python train.py --experts_per_token=2 --router_score="softmax" --routed_scale=1.0 --vocab_size=1024 --norm="rmsnorm" --norm_eps=1e-05 --positions="rope" --init_std_o=0.0698 --optimizer="adam_hyperball" --lr=0.00506 --warmup_steps=368 --schedule="wsd" --final_lr_fraction=0.05 --dataset="wikipedia_en"
Below are experts of layer 4 (counted from 0) of a mixture-of-experts language model. Rows are named router (the router's row for the expert), gate (a neuron's input weights, with its number), up (a neuron's input weights, with its number) and show model dimensions 0-63. Each number is 128 + 24 x the weight over its row's rms, rounded and kept within 0 to 255.
Before each expert's rows: "mostly gets" lists some tokens that are sent to it at least half of the time. This comes from a sample of Wikipedia text that the model never trained on.

# expert 15
mostly gets: " st", "qu", "iv", "ib", " bec", "ab"
router [142 138 108 107 165 124 127 128 134 143 170 168 117 146 163 167 121  97 149 117  83 134  88  75 145 115 104 106 173  93 137  92 127 148 112 149 100 116 113 106 110 131 118 136  93  80 151 129 144 122 128 120 173 128 112 150 112 134 118 134 162 123 121 118]
gate0 [108 134 132 103 124 134 166  82 132 159 131  70  93 123 134 134 152 120  90  99 100 160 111 106 113 115 113 121 159 131  93 206  96  92  98 125 133 127 190 124 138 148 149 149  90 120 134 126 109 150 137  83 110 169 121 118 115 111 139 129 113 122 137  98]
up0 [131 144 115 129 123 169 112 136 136 157  83 140  76 186 105  97 152 113 136 100 107 154 138 104 106 161 142 143 137 125 130 150 160 107 167 156 132 119 116  98 111 163 125 116 127 151  94 153 123 124 186 190 107 104 143 140 115 140 168 148 116 146 107 118]
gate1 [116 124 116 100 129 108 150 148 116  97 156 103 103 167  91  79  97 119 129  92 139 130 112 155 112  70 153 128 114 101 151 105  98 125 120  94  98 116 139 147 107 141 118 112 100 145 126 120 107 169 119 119 122 103 147 157 159 121 141 122  71 131 124 108]
up1 [199 150 125 134 131 109 128 159 127 142  93 112  91 144 136 111 122 175 105 143 111 171 167 151 162 132  98 128 110 104 115 116 127 112 105 166 114 139  92 132 116 150 100 139  81 133 154 112 177 120 167 108 118 126 114 129 143 127 118 110 125 164 127 101]
gate2 [ 82 111 139 110 137 177 135 117 119 120 142  93 123 126 124 151 124 136 119 135  99 103 107 116 129 132 137  92 137 100 114 133 126 161 118 124 110 137 100 124 166 130 148 149 108 105 141 119 123  95 107 121 136 143 104 115 119 116 139 111 109 151 175 128]
up2 [152 128  82 114 128 107 137 168 166 169 109 120 107 139 125 115 109  74 133 124 139 138 142 121 154 137 138 130 135 123 112 162 140  91 108 179 148 144 159 129 130 168 178  94 107 151 134 155 123 127  81  84 166  99 111 123 139  89 130  81 166 177 109 117]
gate3 [105 128 127 113 149 151 118 125 179  89 162 166 140 106 129 114 103  90 129 146 135 147 103 100 116 102 109 147 152 132 145 151 119 169 109 109 135 142 112  95  92 107 108 155 132 149 145 123 140 152 109 185 115 123 135 137 113 166 130 108 127 119  97 134]
up3 [124 171 154 103 148 130 149  96 104 132 118 152  90 174 143 125 138 153  99 119  85 162 196 120 112  99 154 115 118 111 152 112  85 113  99 128 130 116 148 125 162 129 127 109  85  76  64 124 107 140 126 100 141 160 108 164 100 121 133 132 143 120 132 132]
gate4 [137  94 140 104 159 108  97 177  96 118 127 108 188 100 120  81 127 110 159 130 152 146 122  98 129 129 126 127 123 141 140 131 114  95 146  94 136 144 138 150 141 108  78 128 184 157 142 159 155  92 141 150 156 124 115 136 109 117 140 120 130  70 101 123]
up4 [ 96 107 103 132 111 160 113 169 146 150  92 134 123 124 136 141  71  99 149 129  86 153  86 132 147 114 143 135 105 107 126  99 135 109 126 178 135 179 136 118 121 109 160 141 202 112 120  88 136 127 127 116 137 126 156 154  97 143 139 126 144 129 151  97]
gate5 [123 176 138 160 126 111 137 162 112 105 121 149 152  81 110 155 119 151 162 144 104 137 101 109 156 152 151 114 129 148 120 172 119 151 150 126 125 105 149 141 133 143 139 108 145 117 136 139  96 156 121 151 161 136 149 164 126 133 150 129 158 114 115 151]
up5 [ 67  82 107 115  96 125 153 124 122 127  86  70 117 141  79 155 128 121 100 113 121 111 113 133 140 155 131 133 132 131 125 161 162 122  86 128 136 120 131 151 134 191  96 142 163 142 155 123 148 106 132 150 139 114 160 133 157 109 127 129 137  92 164 144]
gate6 [121 169  96 119 140 112 163 174 125  99 167 181 103 136 132 125  84 108 118 138 126  98 102 147 103 100 123 139 152 124 139 147 122 121  98 124  95 141  94 120  71 119 114 178 155 172 137 156 118 157 160 125 148 152 152 113 119 137 116  97 102 141 115 140]
up6 [ 84 136 146 126 105 117 121 135 110 154  76 110 100  76 147 159 125 122 111 146 137 133 121 162 107  93 104 154 146 128 108 117 169 159 144 142 143 113 125 108 158 172 121 104 182  92 112 122  95 138 110 161 155 153  95 108 164 152 106 162 159 116  91 152]
gate7 [150 127 183 122 196 112 168 119 126 147  77 105 142 120 106 132 135 143 109 102 124 101 138 110 145 116 173  89 151 144 168 131 127 140 111 138 132 148  84 101 136 127 151 149 136  97 141  96 148 127 152 115 141 130 118 134 157 139 128 107 142 134 107 151]
up7 [159 121  55 159 124 122  81 143 118  94 145 149 176 129 120 158 136 117 101 137 104 136 130 111 137 103 114 121  80 136 123 146 123 169 179 136 133 127 126 142 130 110  69 131 169 164 145  89  68 127 141 132 121 142 131 125 111 161  98 113 188 135 116 161]
gate8 [141 119 139 157 116 103 126 109 108 133 132 109 107 114 158 148 132 103 115  84  89 123 161 122 143 130 121  91 146 128 102 116 112  94 147  99  90 139 188 101 111 134 157 122 122 136 120  96 102 138  97 115 163  93 123 148  98 101 166 142 157 174 125 153]
up8 [112 146 128 132 173 118  90 119 112 108 148 135 106  96 149 158  82 116 139 120 119 117 117 120 156 165 109 112 151 139 153 130 199 152 159 153 112 142 117 154 133 115 108 144 120 120 132  96 154 134 146 178 156 119  59 121 119 149 131 161 105 123 143  91]
gate9 [106 167  77 144 126  82 168 141  89 108 117 126  79 136 111 123  99 100 106 149 112  98 129 117  66 105 105 133 118 143 130  93  64 145 136 119  97 128 121 123 124 116  87 132 119 140 152 140 125 104 113  89 105  86 125 115 116 130 162 109 118 119 149 105]
up9 [110 139 148  93 106 146 160 130 113 107 148 128 115 105  97 167 128 118 106 146 138 125 113 154 118 101 124  83  92 116 127 128 128 209 145 128 118 119 120  73 173 150 117 122 106 153 152 120 162 153 139 138 177 134 141 120 141 113 147 110  94 124 119 142]
gate10 [135 160 106 131 147 125 111 150 130 162 127 116 116  92 177 138 118  91 181 141 114  80 121 135 103 116 102 112 138 136 125 114 150 158 139 109 116 122 158 174  86  99 106 146 124 134 106 162 110 112 160 100 116  94 139 167 134 141 102 145 124 156 106 110]
up10 [127 131 186 113 108 135 153 137 163 179 101 106 114  97 107 137 149 102 118 113 107 144 145 110  75 127 171 165 115 106 122 116 115  88 181 135 131 110 118 158 158 167 129 177 161 154 138 115 146 133 145 115 114 105 104 134 137 107 146 131 147 129 156 102]
gate11 [ 77 120 177 114 132 149 143 153 155 117 132 159 143 147 128 173 120 105 156 129 155 120 158 133 104 156 130 124 125 114 160 150  96 112 124 131  82 128 124  83 119  96 142 119 156 149 101 147 106  91 134 123 113 124 132 140 115 110 158 127  84  98 146  82]
up11 [138  96 105 112 129 138 141 115 134 175 137 196 151  91 153 120 120 135 130 153 151 158 136 142 111 106 119 106 106  75 156 150 160 125 149 121 160 137 108 138  90 126 131 140 110 163 120 148 110  81 159 112 107 130 136 149 137 165 137 120 132 162 150 144]
gate12 [112 154 109 131  89 115 108 123 106 144 138 144 108 103 136 131 152  90 161 156 109 109  99 101 115 104 143 121 185 140 140  94 135 129 115 108 125 184 140 141 138 117 116 137  90 175 165 133 138 126 158 146 146  96 139 115  80 133 140 114 134 162 104 194]
up12 [187 143 124 143 119 143  76 113 115 182 122 126 107 137  98 125 143 153 130 103  97  99 153 107 116 130 134 103 139 140 127 118 121 154 124 133 122 106 127  92 119 101 111 105 139 151 172 164 134 189 110 150 101 124 150 138 120 164 134 141 106 161 113 129]
gate13 [155 140 125 134 128 128 115 106 119 142  42 128 154  72 128 109 110 144  98 138 112 112 111 148 101  76 132 126 116 116 127 134 145 141  77 112 148 123 139 104 142 166 128 133 128 132 130 142 157 145 134 107 118 125 112 151  76 109 137  95 145 128  96 150]
up13 [111 140 111 162 148 122  66 150 139 147 133 155 167 107 103 133 141 115 170 110 116 101 131 122 100 135 117 157 116 127 149 130 109 169  93 132 121 105 164  91 121 122 168 108 141 123 162 159 153 154 132 102 115 128 163 156  97 141  94 136 181 155 124 153]
gate14 [139 132 132 148 179 125 149 138 123  99 139  89 158 160 150 143 130 161 109 104 116 128  86 129 163 139 112 127 161 150  94 188 133 102 120 172 111  86 135  75 129 140  90 134 126  89 131 140 118 146 168 154 156 143 141 122 140 119 124 137 142  88 120 164]
up14 [101 135 121 111 147 111 128 110 156 158 125 194 133 119 100 156 139 123 156 135 129 138 141 121 136 119 119  90 124 136  81 143 128 144 138 155 147 117 141 128  84 119 193 123 144 112  55  93 162  95 121 109  98 116 159 146 131 144 135 128 121 142 107 175]
gate15 [137  81 140 163 154  95 119 146  82 138 169 110 178 118 140 158 119 135 135 184 143  95  99 141 166 120 160 136 182 116 118 153 105 201 139 146 132  98 148 138 176 147 123 103 153  90 128 125 148 128 132 111 118 144 134 111 121 107 101 128 149  97 105 102]
up15 [134 136 118 121 122 104 114 107 136 190 155 129 160 116 125 111 139 110 141 122  99 154 150 139 156 128 144 111 182 122 122 178  87 133 117  91  85 139 135 108 113 156 143 187 150 127 164 132 113 109 125 141 119 170 165 132 117 140 113  95 147 152 117 178]
gate16 [163 157 137 105 136 107 101 107 160 122 109 146 134 126 142 174 160 117 109 118 108 149 116 134 133  78 126 133 107 135 149 109 119 133 147  79 130  80 133 171 138 171 129 154 127 133 124 160 127 187 135  84 182 121 130  83 105 154 152  77 171  90 119 153]
up16 [137 143 125 143 156 166 154 112 143 133 140 153  89 135 128 112 130 110  87 154 111 153  91 132 166 152 163 132 157 130 127 149 130 121 156  95 172 123 108  85 127 144 141 112 105  92 139 133 149  89 112 155 149 125  90 102  79 108 117 149 170  97 110 138]
gate17 [169 122 122 135 118 139 180  79 133 136 119  78 115 122 146 153 128  92 104 135 138 126 155 125 110 136 110 121 154 162  92 162 157  87 156 137 113 147  94  74 150 149 160 133 120 130  93 126 148 137 113 160 128 106 106 113 155  95  82 115 144 154 114 140]
up17 [116 118  83 121 119 162 133 112 110  98  80 135 166 133 121 111 135 108 154 145 152 117  98 110 118 133 111 146 165 106 150 145 136 160 142  77 127 134  97 151  95 145 141 107 114 142 111 146 109 134 101  94 149  80  98 140 104 116 111  92  80 137 126 136]
gate18 [168 154 129 109 137 146 120 114 165 106 119  99 143 140 117 150  99 159 105 113 137 112 137 149 142  95  91 126 137 136 118 156 100 121 136 113 138 140 118 146 121 123 137  79 142 123 108  85 150 127 108 138 156 143 131 146 105 156 107  93 131  67 120 145]
up18 [158 120 122 118  96 175 170 137 114 116  66 141 118 118 114 125 102 161 147 130 100 151 119 138 133 143 118  93  92 130 116 145 120 118 113  96 179 113 139 107 121  78 170 145 156 110 151 101 138  95 145 127 110 111 132 146 157 105 104  98 151  86  79 137]
gate19 [116 124 107 124  87 123 149 131  98  96 150  97 154 123 156 159 127 116  94 122 111 116 122 161 156 140  94 131 154 114 157 138 124 147 128 115 136 104 125 109 118 115  85 130 118 134 129 167 122 104 156 149  77 122 161 103 143  84  90 129 105 129 113  91]
up19 [ 64 159  95 144 108  85 119 147 100 126 190 126 136  59 130 133 125 114  86 137 102 153 120 129 172 104 125 126 139 112 118 159 144 133 114 161 102 124 102 188 129 108 155  86 144  88 124  76 165 124 110 138 134  98  88 112 162 128 152 166 127 126 156 134]
gate20 [133  88 133 156 110 127 130 153 107 128 158 103 164 104 144 135  97 128 128 101 139  91 131  99 195 101 121 129 160 144  86 159 116 135  96 111 130 126 120 114 161 124 132  99 140  98  85 144 116 133 127 124 175 125 129 139 123 120 120  73 124 121 144 138]
up20 [116 145  87 139 145 137 157 116 121 157 111 118 129 124 140 111 129 164 105 131 201 123  77 183 115 119 141 145 141 129 103 140 148 149 155 110 162 113 176 154 155 115  86 151 136 117 119 115 117  92 125 120  98 127 153 136 138  99 109 149 139 120 132 114]
gate21 [129 139 125 101  89 107 101 167 126  71 104 114 118  77 145 128 118 131 135 147 176 139 146 118 107 124 101 112 143 117 115 169 107 128 138 100 112 179 124 166 145 139  83 153 107 132  98 144 103 109 130 103 163 127 126 138 156 108  86 131 133 165 125 159]
up21 [116 125 129 115 134 135 114 140 134 144 136 122 178 118 140 178  92 127 113  90 110 156 127 106 126 123 104 168  92 104 133 136 107 111 100 168 125 120 102 108 169 160 102 117  96  80  75 121  86 119 158 145 137 104 125 153 139 117 135 183 131 140 162 178]
gate22 [ 97 150 113  89 119 111 137 124 129 125 105 173 116 123  95 150 147 132 120 129 119 107 105 122 140  86 119 122 115 134  83 121 130 118 113 171 158 148 127 145  88 148 135  86 148 140 127 126 116 128 117  88 172 122 113  72 136 138 129 109 159 141 146 140]
up22 [ 96  99 137  83 105 160 117 142 170 112  94 137 107 107 167 171 143 136 108  89 111  85 145 138 130 171 104 157  96 128  99 120 156 105  85 123 117 180 135  89 117 118 144 127 175 136 162 136 119 178 111 147 158 125 139 138 133 124 122  99  93 121 132 117]
gate23 [126  70 113 125 111 122 170 146 136 112 165 150 119  92 145  98 114 106 123 164 104 161  92 136 134 155 145  90 170 117 122 116 182 143 123 125 110 180 120 157 155 147 118 152 153 114 122 164 129 152  77 178 106 106 112 116 142 103  98 142 132  99 135 133]
up23 [111 116 114 137  94  88 123 147 100  87 135 169 140 133 149 137 138 123 143 113 137 152 173 130 111 111 116 112 125  98  96 136 142 159  95 157 150 153 158 165 173 149  85 119 140 121 135 147 113 155 122 117  91 101 102 158 156  78 106 114 114 110  86 148]
gate24 [147 148 105 164 124 150 152 129 118  93 137 117 150 124 153 124  94 126 166 151 151 123 143 161 149 155 141 148 147 135 136 125 151 175  99 128  99 112 142 136 110 151  82 102  98 112 197 113 118 116 148 125 137 153 119 143 102  94 139 118 105  75 163 174]
up24 [ 80  99 146 106 140  92 109 168 114 114 125  91 153  89 131 149 114 138 151 132 117 112 104 160 150 124 141 163 106 134 125 135 127 112 122 155  87 151  78  98 141 141  94 146 116 117 146 131 132 129 117 123 147 131 143  92 158 126  82 105  83 135 182 127]
gate25 [112 112 136 103 103 121 137 155 151 134  95 102 110 123 133 133 188 113 144 106 119 139 114 140 114 120 110 100 170 120 118 163 101 161 112 128  93  98 138 143 163 123 116 169 113 114 171 121 170 153 139  82  70 120 118 143 120 128 145 126 131 124 149 129]
up25 [157 137 119 106 124 148 176 119 148 148 123 107 134 102 128 126 103 138  96 142 104 142 185 111 115 121 151 153 132 108 144 103 129 128 119 142 121 150 152 148 105 157 189 143 161 129 101 143  89 121 193 155 138 163 113 108 141 126 113 111 155 100 159 105]
gate26 [156 128 144 174 114 147  95 102 116 160 134 124 138 162  91 122 134 122 149 116 167  86  80 164 102 151 155 145 115  80 105 126  68 125 125 124 126 108 134 122  80 108 119 113 119 144 112 111 157 102 160 101 161 160 125 115 126  84 123  90 118 141 103 114]
up26 [106  98 154 152  89 119 127 115 106 139 101 159  95 143 164 168 107 137 107 154 136 144 130 118 128 151 107 103 116 120  86 129  99 109 128 127 129 146 173 106 148 128 118 129 138  83 131 106 119 144  89 114 138 131 137 146 145 131  63 124 142 124  90  82]
gate27 [139 126 121 108 154 164  98  87  78  77 123 144 142  86 110 154 130 126 158 151 170 157 116 100 133  88 118  99 125 124 125 115 157 124  99 148 148 123 127 141 117 131 159 142  97 143  98 152  98  85 116  81 112 119 116 101 128  76 170 135 169 151 109 107]
up27 [103 124 142 109 138  80 162 131 130 147 132 139 115 125 103 109 130 123  66 132 149 136 181 147 142  94 140 100  82 144 130 110 159  94 106 141 165 148 101 126 130 161 133  95 120 130 121 147 122 118  85  96 108 137 117 143 135 114  51  95 122 115 162 159]
gate28 [153 129 165 116 137 159 131 127 109 144 106 196 153 183 101 125 188 133 116 161 121 119 119 107 104 128 108 144 146 135 149 151 143 150 130 161 114 117 110 128 130 137 143 154 110 155 140 130  88 140 155  92 133 172 103 107 128 145 134 108 136  90 143 133]
up28 [158  99 114 117 113  99 136 135 115 120 123 127 120 136 134 111 114 110 117  99  86 165 114 110 136  92 102 133  89 120 115 103 147 117  82 113 114 152 155 147 146 183  72 154 121 136 149 144 141 126 121 131 116 118 136 126  92 116 144 151 174  87 174 130]
gate29 [117  68 164 149  92 161 122 112 124 120 128 121 112 107 154  83 150  90 137 137 115 104  93 143 132 110 141 109 150 141  94 116 152 111 109 173 132 113 104 121 143 127 118 122 146  96 116  95 126 139 151 155 141 114 109 120 141  91 118 113 121 113 113 124]
up29 [141 137 129 148  90 119 118 126 135 102 122 151 105 143 122 118 140  84 179 142 117 146 133 108 115 110 135  91 123  97 150  91 122 143 124 117 118 117 111  80 147 128  90 176 148 165 157  94 153 178 162 180  99 138 161 122 137 122 148  91 115 160 153 167]
gate30 [120 129 113 139 124 124 114 116 156 137 181 151 136 121 134 117 173 140 150 115 115 114 168 102 135 163 125 100 126 127 132 146 149 159 152 115 107 144 122 131 189 152 130 126 112 119 133 117 153 120 128 144 159  85 138 124  93 119 117 126  97 117 112 108]
up30 [161 140 140 142 149 128 128  98 149 133 109  86 115 113 117 130 110 127 116 136 105 100 180  98 128 131 119  86 118 168 123 143 120 116 158 151 115 152 115 160  89 165 163 122  98 158  87 146 149 138 144 149 159 148 158 102 110 159  95 178 144 144 109 136]
gate31 [109 105 132 118  78 103 127 104 138 131 144 167 120 139 118 103 137 109 108 149 140 111 151 125 118 131 109 107 132 165 158 116  92 108 159  86 121  91  93 164 146 152 140 123 115 130 100 128 141 127 159 163  54 125 108 134 165  84  97 147 183 110 105 108]
up31 [126 139 110 113 129 142 150 139 148 131 159 123 158 141 127 151 121 144 185 111 138  87 135 105 168 143 123  48 113 145 107 146 109 114 117 117 150 106 146  95  93 119 151 118 123  92  98 124 146  85 101 133 138 162 140 161 170 151 114 157 158 150 110 126]